Weights of a small mixture-of-experts language model, trained from scratch on English Wikipedia.
Size: 10 layers, width 320, vocabulary 4096.
Experts: 12 experts in each of 10 layers, 1 pick a token.
Training: a variant of Adam for the experts, 490M tokens, 8011 steps.
Below are experts of layer 5 (counted from 0) of a mixture-of-experts language model. Rows are named router (the router's row for the expert), gate (a neuron's input weights, with its number), up (a neuron's input weights, with its number), down (a neuron's output weights, with its number) and show model dimensions 80-159. Each number is 500 + 25 x the weight over its row's rms, rounded and kept within 0 to 999. Numbers have three digits each.
Before each expert's rows: a language model's description of what the expert responds to. This comes from a sample of Wikipedia text that the model never trained on.

# expert 7
Description: Lowercase middle pieces inside longer common words, such as crocodile, narcotics, negotiations, intimidate, responses.
router:496489551504483524495518483511471514490532515536493537512507487479518455500514494507475484505565427491499532498519551553472519487466473504476512510487525480471516537524499528517523509552527490473480539474500507535552551489501485501487495511
gate0:446484507490459513513549507479543515478467491447532495507506563531531518518502467506540471487457478494511469482506533524517572506529428458488477500470510534539520523528507534495515507494506506492494544527481504504525441502490493480494479495
up0:529521496495502463456442513502504498469497510479516535493478447575423525502516490489486479459506521513505516494507510496466492519493487535503496478535538558481512500500459445546494499475492529531463493519530527500510441527500511489535480494
down0:518474512473533508485503512510515496496510490471501516465505508503502474517473519471484510518514523472494483533526500488467513525501528480523465485499507456513488512505497492489504506492538526498527514538483525536495518515467485470525506573
gate1:520502502498494500483469507519484481494541479500467450552511478513472501451520480526518465435479513521520415507494536487454497507501507453504475517505496513462480495530496507503483450500489501506537496563516536524500469506469493523486464534
up1:518515495487529532488520519454493474523519526502473492530520515514490517515486459528514495480464543470481465466504512465509446495537490484495476494480490489537504490504504475482509564468506537487524517496462468502484516475524542484493533477
down1:530484511507487436556506481490464528473499479526525490495544522516494488476512517496484514478503512469499490473485490510534506453510522512501509476490533509439480481538514534463529487507535555520495518533476504525513536543495511531501491520
gate2:496512500560484462500448523509511514480477503502502528519532498515482501488495477478518449469500537542543487536565470520504474483504509522503473515493556485509494496552485501496458501461511473502512507512500547511474506474487526515540500486
up2:494458485553488451527453519523525527509479477526492527486524495537469507490467493490490453482505490518486436537517521508478457506518475510464492505469537490514498518540473501522485501535533487521531510516525538506502502525490517551509495517
down2:543539480454497470494514506482505474518504496539505536516511485513485514544488492524493502505465484528481484497476486440525486525448505499529513495530511455500530477479478520496461489488529511461516505497509506502503500523509500467460475496
gate3:546483511449539489458545549508497484499515471511516513505525544504498510487515476478489501510500486539496512513497478513499512507483506530454538485481482496469519497510522553474519555496546490490530512491560485518495489453507519514484460532
up3:449526454492506493528457433506514514517527525486470517512492500498505472511487500516516448563517483471478522505487554467514472496488526473495496506529525532512491468482477459518501457470493492490483482498513497486502516526500488528532500516
down3:474482533495518511500528499463507538484525492516516500538497487533537534458518483486490494487516482469546504514517527547471476474486428494484500517540471523497514496474520447472492512522481536491500535494490473513493477492481519501520514556
gate4:502509486508524482504489513511527521513475529561475477515524518476532517539478531488507497544476526449533505524507531469478495513480497495514490474539520492492511534506522532486528519535487477492478483542493486528482518499461482507502505517
up4:500490494494535469517482501493500491517504471473515506449482514529514498511473510464487525483524533519455539506535469511484490487508496523454539481441497554474547490516497483480503511479477523527481514492515519542553490489514503502516488553
down4:495497503508495510509493490538522519513490495533524536497525533495496508506440516482516508498501545524504503520494531506439534510500511496476486465533495558518487538508475505476519504527500475507499507500466531488530503503490533497472493490
gate5:477512469508503497483486517493501546499511469497485500498486475453495526487477471515504510532540524515513462506505516523540477493439563527476524523488510499522469476467472504472480476489498510462506505438495465500472488491522489486465530486
up5:561501499511512487496491524503532502492488460484447502496479489505550482515473498529476506532523506497470486496510511477481540492554474534474531455507542506540542476538518510498529539484472546536508502475488530492491479485530541488457474478
down5:495532509477502535522464477473470530530487494492528512463459495509479491478498467478488515517524512518449485468547504508508471512479488488544466557511530505523521547523489504487524477436516495516444544518450535484432498477468493475481509482
gate6:461555537551447508496503518534506520496518482507509543492474563466574512492536549519550456538505484505549502507545464527484533489530504484494486525474455465531521477548511507471512549490517500494483528527483469523524510469496510483525505506
up6:567502520479506480471500458519506487501503494522464492525500505457490519472521547512541483510475473498525465506529435531473486507493517488522504500442479531497512480535537479498533485518471491501493470518486451528507515509537509482468494495
down6:497555489511437525428549526487490459494495466483462489512492494482494510486509525517530499515481513463485479453481475517527514473527521476524508482528484501530525471534466488469524523510479517496475548501492510509564526471511474475511520447
gate7:479446510549453519505535506482534484506511483488524472470425468512488470535501521536504530498499493487525469451534488530485517496551478533504480505502492466470497513484504459491502458483484559497496510511510480478567469522447493508495514475
up7:517486526458517501504522469517496505520490489496496491502483527503527491535537485506497504512542474516503498470488491512481515557490473488511513512490510512517509512553509512488504500529469476483400461493499512518548504492516470508536492537
down7:483502486518555505520523513522479511444516474470490505515536510506531474467519488448512502476438504501504507486480462486517507481505489473478483491528523487527474551486513485500529516547470480480526466469493534487512484508482580488508521518
gate8:474467501480520468523520486521470471472490493550522511514496521498550502473502525478496497551536464523479445561502490550503473464533514492477525523476508454493542468479468520486525520437515489518506493471464482547493515475510513491484521525
up8:437485526561524465499509520477522547512454485475522538493462480539469487492486476464514474510536474464474452452511519511509485516496515492466492499523497511549530497460525485447509473520488506518502514515517502475522503518532525482483521496
down8:477544460532495518527545497502521510517494478505477496472497486505503503495511477515536528476472490466536555483534484469489494472470525540458470424556481529487483492538525514490483484522487483521502547504505497513506536538530499516536531454
gate9:540533499471491486490472525495494513503504487503477487512490497515526494476457466524449529481518463475525481489541511530529523501506517496479480501498501468496508500520529486501540512498514469509465485476483502493488445524486490475491493539
up9:534526469450467442514509523489516516493483491469463508498489489532541519462492477489504521476525502500519454564513492543523505535497520503512480473483473482474510488526533487470515475488518470528474502471464494474482454516518479473475512508
down9:524515473503502485508503511509548503482491508494467495537549504583485527458530457506451522517506548523528470504492514513534515498499525492463503462526533457502476519486515451505517539480466523506491516529518515548473516542480470471473509532
gate10:477519523547503448535484541529475522458499480499513516494505495492501505469537527485538493503491478513515478556513503523486486516505466503522496478523584497508488506516520476532493518520552509494493529519505547545521480456517514490492531510
up10:472504532526513447494503523476525465480485473516520496507487496484523524509507508466492498474530505470483491520488521526498469494537495495490514483523514484528492492510514493515492526501502515534529504504507510496479498479511519505490538487
down10:505521506467496475586458493481562487509525493526524504472501488478467524484516510516476480509509484479498519502531529479486493480447536496499510486527484522487553469433494507468507497510527475515549501532523503516499464474498545522479531499
gate11:486531552494537508505501474511524496501516531536514489490491500506503534492514490528485520506466505493522499567530514497517481503491456500500522485496536510479525531511491526513502434476507513550509481498538484554521477453502541504544491480
up11:488475497528478522516491478483505420500518526467488467510509468485494492465506493533491564546516498530511535521523507519511489461508496490466466513464515506502489523425464540462497480496513481498530437524438514535449493486490488481520525501
down11:476502508565473529446501430513489500532483489568480516509536527497491511490499512496491495539517524521486466470523533493457514455502499459515520510452503506544511485514515468473451515489463524468494517520504459467506475479504469462501481459
gate12:478488457541458491477470490501482516498458516472476485431498475533478474460489495487524511511478486496475525520531543524512526476533457493515490495494529517467483497468525537500522511486509497551513512522459503507536517530478529505540464501
up12:478508517468489494491544534502518495518497442500496518514539528464516504514465531512490502539518484523499433478484455480507466514477500491502487538470503457494523508520483496500474455493482481466481522478535490431482516473505510474481522503
down12:505516514516473521538510479485535478480529481469529501508535463472535494508508520514488474504506508427497501485492469512469549513503493481517487529485471520458528518524497500517478526482501503507476532496559478484462490533483494539481504482
gate13:530510474468479498504486495459483493487524494494459468520527478521510481515533515498467529478510515488458506520459519496523531478501470514530515515509551456460504544509470504537490460490495485501503494453475516514507541492530514507507512481
up13:483510541489472501496502445483531514506481527518518512491494472517511545526480452491491517531459491472461482509523523505525481503510528494513517494501477542502540560529483525514507549506472491545505474488482512523485514487538485534478452544
down13:471481548523480497528484456481458511476470486514486473519508515504484499482491430506487497485525504526452473473483516496503468530483465496508520497510497467517521479487500511512551521479447543530489514470505482469492470477490444509546531536
gate14:508492558522569464471493508523522509526536503501473519497516512594493485511546527510488537532525541486541502441412484508466474507494410489492516505506504469505535517503490473491537515463491539507491498509481510519509506483498499513544480519
up14:484505538501534457497506550511486519522532518471504523515552492550530529510509514504460554520535531519547507455458482585484476482515467494490524546485493483489484513530477496483526508503506513492511493498448504515492522505511511508479499515
down14:520509519496473517505504474497486467456540498499496496463503502492510474483508546492503536504480504517532464505440469498517482513468517519515493490482493504506482480520479502508516536476500457517486468566472510461512488490523432521545469506
gate15:513509529496504515476448491506508498519554531535521460519486478458510472492537537492461517485505513491507476507483491510535502441460506514511513535481487482528478505536486545475468505527513484475473511541484467513492528496491521522495481496
up15:491479524502489446499549515494536567512537494489511536491482485521451501501481483515481524467485503522513503499469542536468439491519488504503511508530518482460537553445484502517472451489476526526527462494490506560501513493498533485516499483
down15:550537510525497452487447477457480502506513499494512511525514498526486545522478516474496549510507474534500456464468514501459488480473565509466439506510507519544495462496529493560503511489484518504496534512539499445467522480473486497533513554
gate16:513495538521429512493476480464483514529517491497464517494508504465501459547530491523513496501601468492473457551497506490486492511485509502505501525459453497496524506480502531468479504520525481474468491478464492504519499481490552530545492528
up16:478522459526539475516528543512510522437525519522560482472493521554521525480509546485468492535474541509507511454480526490533544480498482469495516480526523470485469483472569484538460514489548536504545467494502530507508497522520486458501509501
down16:535504529509499477496508495496501471486499494499489488506542519520476535506457488496510533479518483489489491513436514469505467524534491509478478475509539490477479523528483518508463486470515499482498519474524470447531532498520517516577472502
gate17:528475514519489447483554504527551534526485499515488518461508532471503487530469489453504504497509456492486513518481480519484523498490506500463514490502507554480520497519521498531495510464514484504524495517501508519522496477509490473535500508
up17:523496489498473467486505479558559527534473506490472497471490521499498490540488468504470518503504514472483496533490448505480480505528513480471537490494484547487506486535512464529503499505491516509499466534502505547535541490528468481496497484
down17:504507500478476511500542470533543504500514521460549446506479524493513540512496495510483496493483516501527536483454483497557476511492523502490489452482494514498460504470492496493466515506500478460535444450515505509496448492492528482497488497

# expert 9
Description: Person-role nouns and endings like manager, employee, director, producer, daughter, plus numbers and cells starting new table or list entries.
router:497511531502512461477489530471466520447523530518468515445519507507517460484539530523514489522523495484479532498544522514501519524508470483499529537524514521490488571499500518514499557493541509473474507488503527540529534497485534514524517530
gate0:534476510541506463465523489433520489495459498520432515496494531467500486507510473510513450494498532492519503456495501472421504551490523524514507477508514484525480506503507497490514486562503492509486503508485482525467506527527519511504518510
up0:479451464538496525499485484486506472510490473532531554506500500540530484517514447489469481486511499500520525513489499473469482480538491511509570470501481524481503484496539477518476537541559497491513489517512492470532528484544493502480476513
down0:512506557564522538506506534506494504474496482489493491494504475496503509463497509497526479427496494519494483455501506494481545529528504473480489518522493505497502511479508518514466508502559548471505490520488471493530502473477508471463472457
gate1:529505526470503504523519552445537485509488473501521531524535447512532499507509492517465523487466524487523529469527490509513506443499498514494483512522527458526473502517534486481462528505535471464485496509515515495500511433501486509471510489
up1:461537500534446539483528462471489492486511500515516457535441517528443460447483511508526454433521467494486516557490495524431502555505476501536486500525500499460488538485461485536504515492522508527495503520528475513477509548473466520545495480
down1:472516555512488491495497531487496535471521527556539457473506511485498512492502492517531486493469539508509490479510529521475482497498507476475509510496501504483531498479450502506493479502489487542439453488479527542491538494471451486514453531
gate2:540528495476518482523464511490496505497523511505514500468516476472462492531508511517487512493513521503499507537532484501495484483541475467517496475535521500483544503516537501497444461513453486467494537465521515498560536532536492490518510496
up2:521491524506488521533458501484460467446516508511484504518496515536439479503508465512503483479502525506542501470502488546488462503485491508521476538513521486485504526507499450479453494504499530475520501482506502475532456508519460487471500453
down2:558505494508498532476495511514491532528508507486490495503535473484518475535493510491460484507521494545492473512468471487476458451559523487455467486512488525505522519484454445467514522520501495478503501470508479529511546506485499521478511536
gate3:496465494484511463502503452502448472517502491517516512503491459516487511502464500528481516433485527477519488534502507532495464492529497465507543471492519504523497543533508484510519546509515528489527485489480481485474561500524460541491514464
up3:514499470524445474538498459474447536453470464503561532459489491501519525548531473518478491475469491429487483545484461490493551514484509489503496520478527523484481520493509502502493504562502497461482528477505540500530499483485453518470524469
down3:508530504533503489546471577500516487528538476489492534502516556491488461497505497462529461497490533547582476481490550512488491476471518492484492488475472484482482476505534520468502448496517510492493492482508510433508496511516526499494471492
gate4:486513495490516462480483495469491488485476492504545538476490491491490500492522512506528504468500491460533490529533509486468505488460476501474520560495512477510528452525544500497523490568457510518493519481507532489520504496473503559518575538
up4:479519519489486489474549496437540523493446478511487504475541499482485498539509468488513500476494525491567470514520516473448528485488520475497485482482509469512523468479501511447526502491464483500490490523512461473512490476515470493507569469
down4:520459541535526524559488475474476486470478443481500536520486507504516480517507494510511511483479500547476552497487503490462545491518539478532484490468506500550470483503493500522511525528514485473506475490539478518499508438514488515482516473
gate5:492471498464514570510509476502556463540531508530492478534500472493471489515487492525481472536498525516552469489509487519498472479495507523506479518489466522478527450501455496482471511501476493518477487521472472502471538489513511504480499463
up5:445476502493526475458464527432533518501508513473448499502525510464508488442478522508486529479484458443508449496509523513491487485486491490526528460513485490489506514530425523510507529472505517507496517498507456485572538555490528527536526481
down5:544478498469514510502500474482484487492474507486505513503490469471466500501509478513477511504457506510494491513494422516463485510482483507471490494522484543483529498543468496529507551496529495496457500477539479523504515517509505485473549444
gate6:525508499508503483491443498444538509446517542522444491461509513483493485513501477524524496533528498518506511499520489463511549542501519502462566489476468454486469528465437432480530472494507508477506536459472532548469490470495492502532514516
up6:508487498477502472516496503459546519523488480504492479452453468503495516558484480544473482513478473470532548534511499439490513546505487526531486455474524487497490459471507500453535480486494526485522557463508528521486483481519488516524527501
down6:492505520435485497490519530496544499525448503468541456492506505493517525485533487507465544508444506506512479508500529492541514518522488501550517497462517494491533512470523488471519489502532476465455523499482501524493530517502483480525509485
gate7:482512509501510435515484477454494495509495508508477578506535496532513512514540537533492428488499476473530515506486488536499495501473503521506538523468453501480517553512495470501476515538516524486506536490474476478492498495453505556522513470
up7:503505479525489473512502501542477482523518502519467533434497501544516490476528509494491465548524518462510529454488480512540430455473504519493520514518488509477532538475492435507526468470492535476477506495476494482497470543466489506507478483
down7:488513446475524487508482457458549482526487498490527456519505465483466472545484517524464518507494491496530501513492516479517512502418496498520502539470471490455521527512507482487495481503544502509549499543512522499490500506507483515507536484
gate8:472482474513484479485513514465460506476474529485504496466482516509543519509518540479502495514550474468517488490533495504492477491448522453432505515554505536486486530479503514506510546493518528495504526471516540509540490511502464505516493535
up8:499526482488471493495500466502539499540495515491469474475521493516475493490492463473492510461496461514512484500497489535525511493558511466496525436516477461489506503483489513510534515474508489499519457490470507503480502482518477480485514477
down8:456476499508501505540499497471489527515466489496514483527508509548570507536516490451486491484512497461479455447483544520504505504496522482463509513505515503456501485517518493492500542502528502425488491491504501488532494450506519478540516534
gate9:506469492473493465503511483500495462497490482496484516519490549526483479541507507462497515496503498465491505484455518477503491500512459500514487501532449466505493513514520493556492488515512563493518512490473464501501485479506520488522541474
up9:462519482526538491490468532494503553515512493440490481510474491474468489494471489517472537485537472503521477538481532509504469493496487486500547507512552483484530507485527501490542527491505505442480470524498484521477508532449492508527512468
down9:551509477484453504478498439505464497487469438490506505484491520496496490499471498487497521481500484494464497543490523498522522487532529503471505470514471513521490469500524517499525514470510462480496444519543496478475543497501499494504499468
gate10:501498493472499520488478483513500498553495523492500483494479500520489490471512529459490466484501521486460494553541482516491528509490462537485482475491472487469519477476486504437530519477482532497445481518505487506494467491466494521528490514
up10:507501532512467508450548506492489452486491513521503499555523477443513502502502531524522502507498479532509425499527484506467489460532562494453505540508538522502484488511520470535481445503478501507533518476539512498507542464506527477499492500
down10:472506527469483526576500522524519499493498484531513431499453506495484496460500492499478511501522506494510508474482483483495512520495473490545504505470492513522482533501498459470505490525491520458506500455488501542517568499487497497474533490
gate11:490524543502521450454542511455494501452497509532512504468448537493469506489530516540542468494485517495454487466480472546495502560471490501536479539476524451499479536490494503551513500492506509475454496497458486526491488492507466548562516471
up11:534526494516513503500488472489532529493525437502521492519498500520519487515454537477508467475498494484500422508510518500494515542507520497495535507507457531504519497474460559530486463506515482525515502458534483494522485518521548431460469495
down11:488489506510457480482475502521510506451516565500505484495496495456484535521500489469508441455507499493488471526506529462511495482441508468504527489517415495515486494474476518504471539476521500502513508517529501472539480521521514511514480530
gate12:558456506522493493516490507499436555471481492509521541491492525518534497523512472545527461536500526466492447502507506475507522455459547504495487529493504526466487519531492507533484492473480505493484502497516459538523502475450489503491475525
up12:453448514469484508529510486457435502492485471535497506494527481467468505511511454528500486523492490437538464490457499484465506460452483479486465501500502530462479496494517531544518473468506514498492488512502466500509535489495525503498524477
down12:480512515511475523518480522481523491457550527500511469500525530495505499487464517481555525470545515517531519558498532467516512548483522511474459493507500467509523485460545480502509460487495472488468493510539522476476469494538551485486483510
gate13:491494499532536490527491497470500497431531505564477503519510507489511496491486497483524491491485512536505461511505476490488516512492516522470553519488481486498487520532483491532445561473549507525455497488544475557498491468508499487489500516
up13:520512472505491497556516485474493500473469516478473520503465474533504510499527462509513467495506544542498483506479500508503472517526512507527493532482508500522511515473504488533458532503524486528480495489514481525510442553528513506504529469
down13:539497507528478527527516448486480509500480485465495486507497532529542494495490516507502497513524520497495477476496497525497522518536475487483533486497507501522498482528474513491545453499458466487499505486464472487503471517472509482489457502
gate14:503472490442514483472478549455480485512467539486504481442468509469494490539497538528532523491503512464468531500504507439480484486511484506492476487488546507499507484485514499521513540470478508477476500511479495491522492529507478539534492488
up14:516514467486536508475525474488567502533507451516483487538514509489518477494460529553497462516505549522515476546496525499529499543506500487476464518469493492469525465513499553492505453510494517491511470482493499525504484465481530472478453478
down14:475511485483479463486502524451530477506472536474485447522514499518486499546528460488489498532491458490462486503536525480467514481508508500517495494517489463524482496462474452526503492511488488526490522570466474504487486501522501517546473512
gate15:475494517516493497475493469495558525467486520479458541485534529468493448491469503479511472528551487478509484512504540480540491474518485476445510525489531494504554508515521475507508506502469540507466502480505480509528528472485550518535530490
up15:484484485450534509479450510476503483518537548533495490491466480499477506448544496497487502493473513453552506478540493459501500503490464499494485482514538500538495496519452485526546523507502533481526487515511496511482517521509498482476504506
down15:465520479548496503450457529453489506492539517474512456489512526501483490488523502546518448490504545486497518451529489501518496480506477486550548493491502486448496566503492509553510455476523475492450500508504438501478500463485476494469506475
gate16:454493504523529474429505532484485504521500534500490509500510542489517504496529519474509510504498485490489500476486512511522468514494490476507503504483477511462476537528521569522503521517584508511475499527518466542535500482477483514579481522
up16:523522510507468519490500523491510547544488508473499508519504484502540496528491519480491484494505524516513466492499546459460492497511539468528502469483521503448489482499546528480555498458541518526510460511517488514516498462505469496533478514
down16:512510497489524518481517535494495496483453466487548482569472497509565535505492502497461491486507484493485514463517535497515528515488488463525549520511463532514513525482477510479507532541521508495482471533501512534525531499501491489505535499
gate17:507477522479514507504496514505430471481482477495476528527475501543480484498584533466524483487499469498529510447504490493500499496492511511488500537522518525486475519509464510480518521490544506455513486492517515534483518476450483501541494475
up17:526493472502460522498482492467537532516505521528517519503568501461541507505462501538505500508534502504512534539517484505516513519471516459524486469503498509521513452511527533498481493512451472532483516496477476494521476539515516526480488543
down17:497470548530525521539519499505484497496481519489467515503495534487533497540486492486503492482503493529523480456500515528489488506468541463497516504508444555550476477488482512483518521506561476476494513495486455512488472535462471529527470496

# expert 4
Description: Middle and final pieces of foreign personal and place names, such as Helsingborg, Massachusetts, Umayyad, Larsson, Hong Kong, plus some articles.
router:468526520538513521504503515477486493449523508528502560506483535521530480485498511501534496514511469470470485481507513537506511517487449490480501541501555482534521504513512509514508514522522536471495536509505502536502514440500531518541504518
gate0:503531494509549467474518475449516484509505520503498485498539493494487507553512492460510535501490530498476479517472498522497488508522480490524537526481526498511526507500535517458497508527539484500466498500471503504472480515506512507483520466
up0:515497459479530478487507473509480545490490524526534436541485490482511531494482476528487486510508526472524517511526465497517490491475514501529473443508504471485523503537493464514490504496527532499497485464513494465495501492487448512473518510
down0:536500495504490487495451546515548464489479486486482511498525462478510516505485530502552484489494499479529539487510526520481489554475504530491490536494493504519496490518458495476502488511491460517506473507514488485511513503510540527448503468
gate1:459450524451515512547489490548494472502505515503489515483480506522426514496530471508528529546495505471500505461461498493526537539508496531501521478529482505498475534550454482503548489515523541479519568527508490516525536456518502491512485475
up1:441508507569481495504535555473510489467468514510523499504513483488519473505471496489513531450476558528499458471493523456491471468486501532529485528492510494523456491488487528531474493529496470490502522535476489505479512510493501497516520485
down1:490510496463502495471497487497478478480509522522533509518531528470472486457536520505478498486509488461522509528512485511494523482493509518482528510518436460472487515573519512476462519511507475574523497500544479498487499475507516523477526521
gate2:481493511493538480497498481480500478525538506552458501476523509490461478494436523525523471494494519524466506497468488498518505510490556511518509523469460483475483498504537492525509480499487526463548462475515455495497530504516491511503478482
up2:507471511513502486512485523532502439534517477475452521518474517501534480461460494499540541506506488567516513504512513461519494483478465478516514524471506490514494446481482523477524511522476480490509447488446463500482514483551507512521519513
down2:509459492473468503491488501481497499549447513461535511482477472508524505513434470494503521524509468488516489538518558503457486525552477483497470495458518550488491482523478514525527516515502508474521477506479531513512471440504463540500510430
gate3:473479522493526450456529564495468506505484524512514481523507518524526476521509506512504507537501475482489485505498484525480514471497519468439548531511561510528512515484518517487505524507552498506469514449477496538501551477491542518568495532
up3:513497509517470495476484522438529517459492445514483528489509514453529501459484539511517447486508517480498525486503520503480484525481433481543474508512471492482515514531482498565472505526511553507503503505495508523492484485497475534534473471
down3:467532493480484470518479507505469476516481516515500493486527508487538528492519535484502511525512496510505563567525512555540503499497488481524545492574492555502475501490500481467521497540494505450473454500503513513506489536481512503507503496
gate4:513500490483472520458455478512482473490487561526497492501520513475517499535487531491523540522492471496515464488511452472466503512502506469502516532471544481501519487530541478470521469554462472497535498476493450480545498500490530542512498504
up4:537521512490509533475456482518494468432512506519518463527540519477490510497492524479491541492469504528485495504503487481476479509551478490504427542508524505514499553512483497492490516488494540517535473535468493480477496513418519497495544551
down4:466464535474525515473521521571497466514486483506460500544527477453464474486513541492521511504451508488455464529450540521453510514489500492507529529470486476506458482526526497518493464495516468516513467513460533511479487486452495509511518518
gate5:506502495474464504440498484504513490489479457510498560473529515435491488498447480517524504450511492476507514505534482538527495496468512535499504479509472533501440473512501500559500484526564528489475512481543472501517530487454459536522489454
up5:500496481508476526454481431508491491515471495460508540454486475496503483496494525495521488467491476523528526484496467556449478507510500518507524439456464542473536510493488508526526519535538484469510518494531446492520500500516449529540484494
down5:492499545509489510437478466485512503493469512500449513493492494486510500520481461491519467480485475501514485461493500508485505460482547517529506470504482504514505499506520508498518495512529457523483505511527525449504461505498487497521446482
gate6:524511546505475507506478532506493495507507484473524510523528517456535511513536496458464478502547527538523498483481484526502476491534503497494525537511500495488498491544547462495473575508518486482509465510508489490531520499537519461490509509
up6:501490488473528499520524481486474489489467492517477513438490480512486478512485517490470522517509497478497492545470480474483548574529485439482493483504493512487490518482456518493508513536485472501497500484503516498492518519500526497485535530
down6:485503528501501484484532534458507508526505536521536497488466476506540484506505508477495506544492504457498508498505563487510500503494539476482481491533486481570501504446483495547485521511444479482546469563476466494490483454491539538544526543
gate7:495513500499539485458489505492509514504509508498505469491499504466479511473537527490538512484566522547499540475541540533505517492518555509484568499532524535493530531490488501498505512476517478513499461494522529541511529468521503528495511518
up7:482506486507463519516514540478507505507515527506510530484537519505487484511496460531503483492496495465541507518492522492475532484496477500490494512515512474521493474490530509480499509489554515493490510502480537451498488509517492450519522475
down7:474510528502486491497520508489484550476472476513531543474525482503489437493506519488524515530534488510499496504475502466482523494488500522484517521518520488489511490487521497486461463497515489494464513495474517486512501481503491509456485519
gate8:489489530541484541468529532494513506502516484517481466521499474465469460552467530488484498493523471459479502486490544484490546569542466480516513462493443513482517499503534489464486478512551521499454527533512488521519562561511504500505525499
up8:443476446472499488516506464495477522492463499472513496484490517541521519483517469511490508521527497466482517497494516503459490473515473531495510530518534498521515497482453533571529512445496493497520500491494522536520491513469514462535498490
down8:486465509488534490472485546543499491479478488459508473443555475497503524478508480501490489505556513521522524482494484482471482471519497497514537489490518511534506509514522516547526532467525484520474517505487501506468432506528500499496488513
gate9:478509474507472526504480502494489497484523514509483548407502515472494495498491492527506503488538436454468473526478544495486517524472467501450509475478514484494522504502526489518502514492466538537503524470530500486549514464503503516510477486
up9:495496491524506511471535472467487552500508479490488527452517476518529531504500463525507494509517525505482527504476499524495477545523516528511506501499496466489499536496574508495493523478494545487513513473490545494519427519483506504506490521
down9:461534523496525470541550512547498496475482481493453510452508505485449507521517480493475491452525533484497484516487528503462481480470554529500501527476513465471502510521543493510485513526477518498469508519467498448507471497537481509526520503
gate10:469469476478478513487412473527463514485453518574493490497457444492458500498561518566464496537471519475524535463502444447484492504495520509489486505507499487488497511538452496501482500483484513499523507462526498508524488500510491555488518514
up10:489464494462543526536471473517515484440516480499502560477486494476490507465501487495526512503481516534470519495510476492477464490478501542500479503550460531482480504494490476518480474467474459543528497516504492502485492475471526548527520492
down10:525513505489551498530487482461511524511508462527496520494496479495466551523513482529488501487509525562485525485485515521535489459491488528496471511456507559507513496495531489476497473505519509522488510524495528477531556527479453513505489482
gate11:511460499487539485453443519520507464491546517514501536516520511482490514457504511522577489524492482494511447529508481509491494493511566478486498516503494523475522494482466553494496484501516505471527514484500515512518519466501506496494506444
up11:548486493473491494501460478524541449487515517509508509550495450496515505497510516533503463522478457487541454481507478493502496469515538520484508486482484491494510478503475516482503473500437499525519474492512483486522508497524506473425465483
down11:512490429465490515510500520492507489432494512495491553521503481507484495480475496527518513502485484468454490521520517469462502460467526524444504501503505510504518507516485474503485463500488492529466489501503514483520540494488495488488494492
gate12:498485519505485517465497520510487476494453520491435504481514521467482496471480499506546534486507476482496493480518519511484494511505496475474521516445513504527488515482463514485537462472469509489498499502485477514541556499529493541529496500
up12:566464524477512519512472471477435535473466544495471471515484554511512503501519490521525482558507505505501495489485497478526511508530513459454497479525536505528461507485447560501510480545503512532482510480505492483470525508489473476483498520
down12:426495504497501482503470500500478498504550461397477509521510495528503489501476452507492460477492477536492473468518523503501509471528532487515504514516498533465506522501546511547509475502527506524517513501452502535498525496498501435501482493
gate13:504477530514484548515561511502540480521510520514512557509481507498524491525498475525499522509519504477477496514471498529487532508489516508501552531497505516495509567498505518551483472546557543502522499485538506521496519479449493493505511506
up13:475457487517532566563532463536505465528480496481495501551461504474511502532491466497483534517508485499490496489459489508475503499531505533476539468482489491519486517489535507491493471506481498478504527501517492463530493490516473471487465494
down13:489478473477496543503479489508494504514461480483471484527509503469508516510500501477483474474501525483500500456494466426513501510509471480512514522532497453461474517505519490498446493480526496468462537518502475493488499560488518502473542523
gate14:496525517503506459555462503554457502505504501501498486443499500481499493508479527473503553490527484544483489490481464527518519487551496472511535551516518479482482545442527483482513484486466486522515493473471532490494532473500485497499534514
up14:554515488493492513489471479504491524539490488489513483532519480483510507479488537481495498524494484494518504478462516481541482522512506538505462533481493548510515517525467482472539463523446477484487517531515485502479514515519503486458518499
down14:524511510470502468537505493499470485499546482493504510495482476453522487451526513509519486507519526473478505465459472479499475503492529506500468528451518513459513483486462473467518470506527535501481512531488509539488503502491488518466518461
gate15:464481478472515502457529516497526476556534511509483510530496513494487488510509447523475543502518474509496468507491506456530513514525500485454518500547548500525525459514522501468517486422482551493507489488505499461512545467516511516515496489
up15:481503457476487473454543484479525526496501505509529527464536497490557501484551520498520493488521530490479498511490516508457522494510490535545518485531499509511514495485481504503528562443506493514500478527515549479543504463495501500494516480
down15:517482481490536447496464497518485457505470520545503529497495481491516470477477491476486499511507519504464541495527456477520451514518462528455520497491508503525519486453494489486477496490483496512516514499509508504506529493468455484537518520
gate16:450496498523481502533522501517487533483492493528525524506488470493512491520508508483524503533505470509493493490504499509477484472496517544476494483529499466517551495525479528502477504497541546498507510511555492523493465452523502524510516492
up16:513514494518497542542450490554496489544488465483522545502480450526503483526514527513522471501504431472477482467508502522513502496504538506496490500530499461488503476519464499515505521486487510502549511532545476535531529469498460528541485455
down16:497509505502507520498467506486474518539528509511473516515480473496540493525516434544512511476478532531496501535466481524493500491498448521504524500559485488508512501469489510456500510541520513483488483520455504499483487546488484507478510470
gate17:446526513524525530514501492487528472516504522504490509480556449470529522472480491517474515501526521510520480533484533501521474517509498478500469523505548482486463475512522507488476474498519523512512459499470543463461517488559495500529510475
up17:517518534510513481503499494493566510485484534501513523466514482468488499524449531476489513515515521482474523485487494524559503526491482466534505540498524492463537533519517461452526480526504511534495486520501516528489472511477504510488505485
down17:486544520483543505518521523486462508476527483499475494508480550492515513477541507523484482447514516522495536485524527513481487478498502471505515514497503484501428543567541494476502508485497463471504546518466494478555495487507493501483514478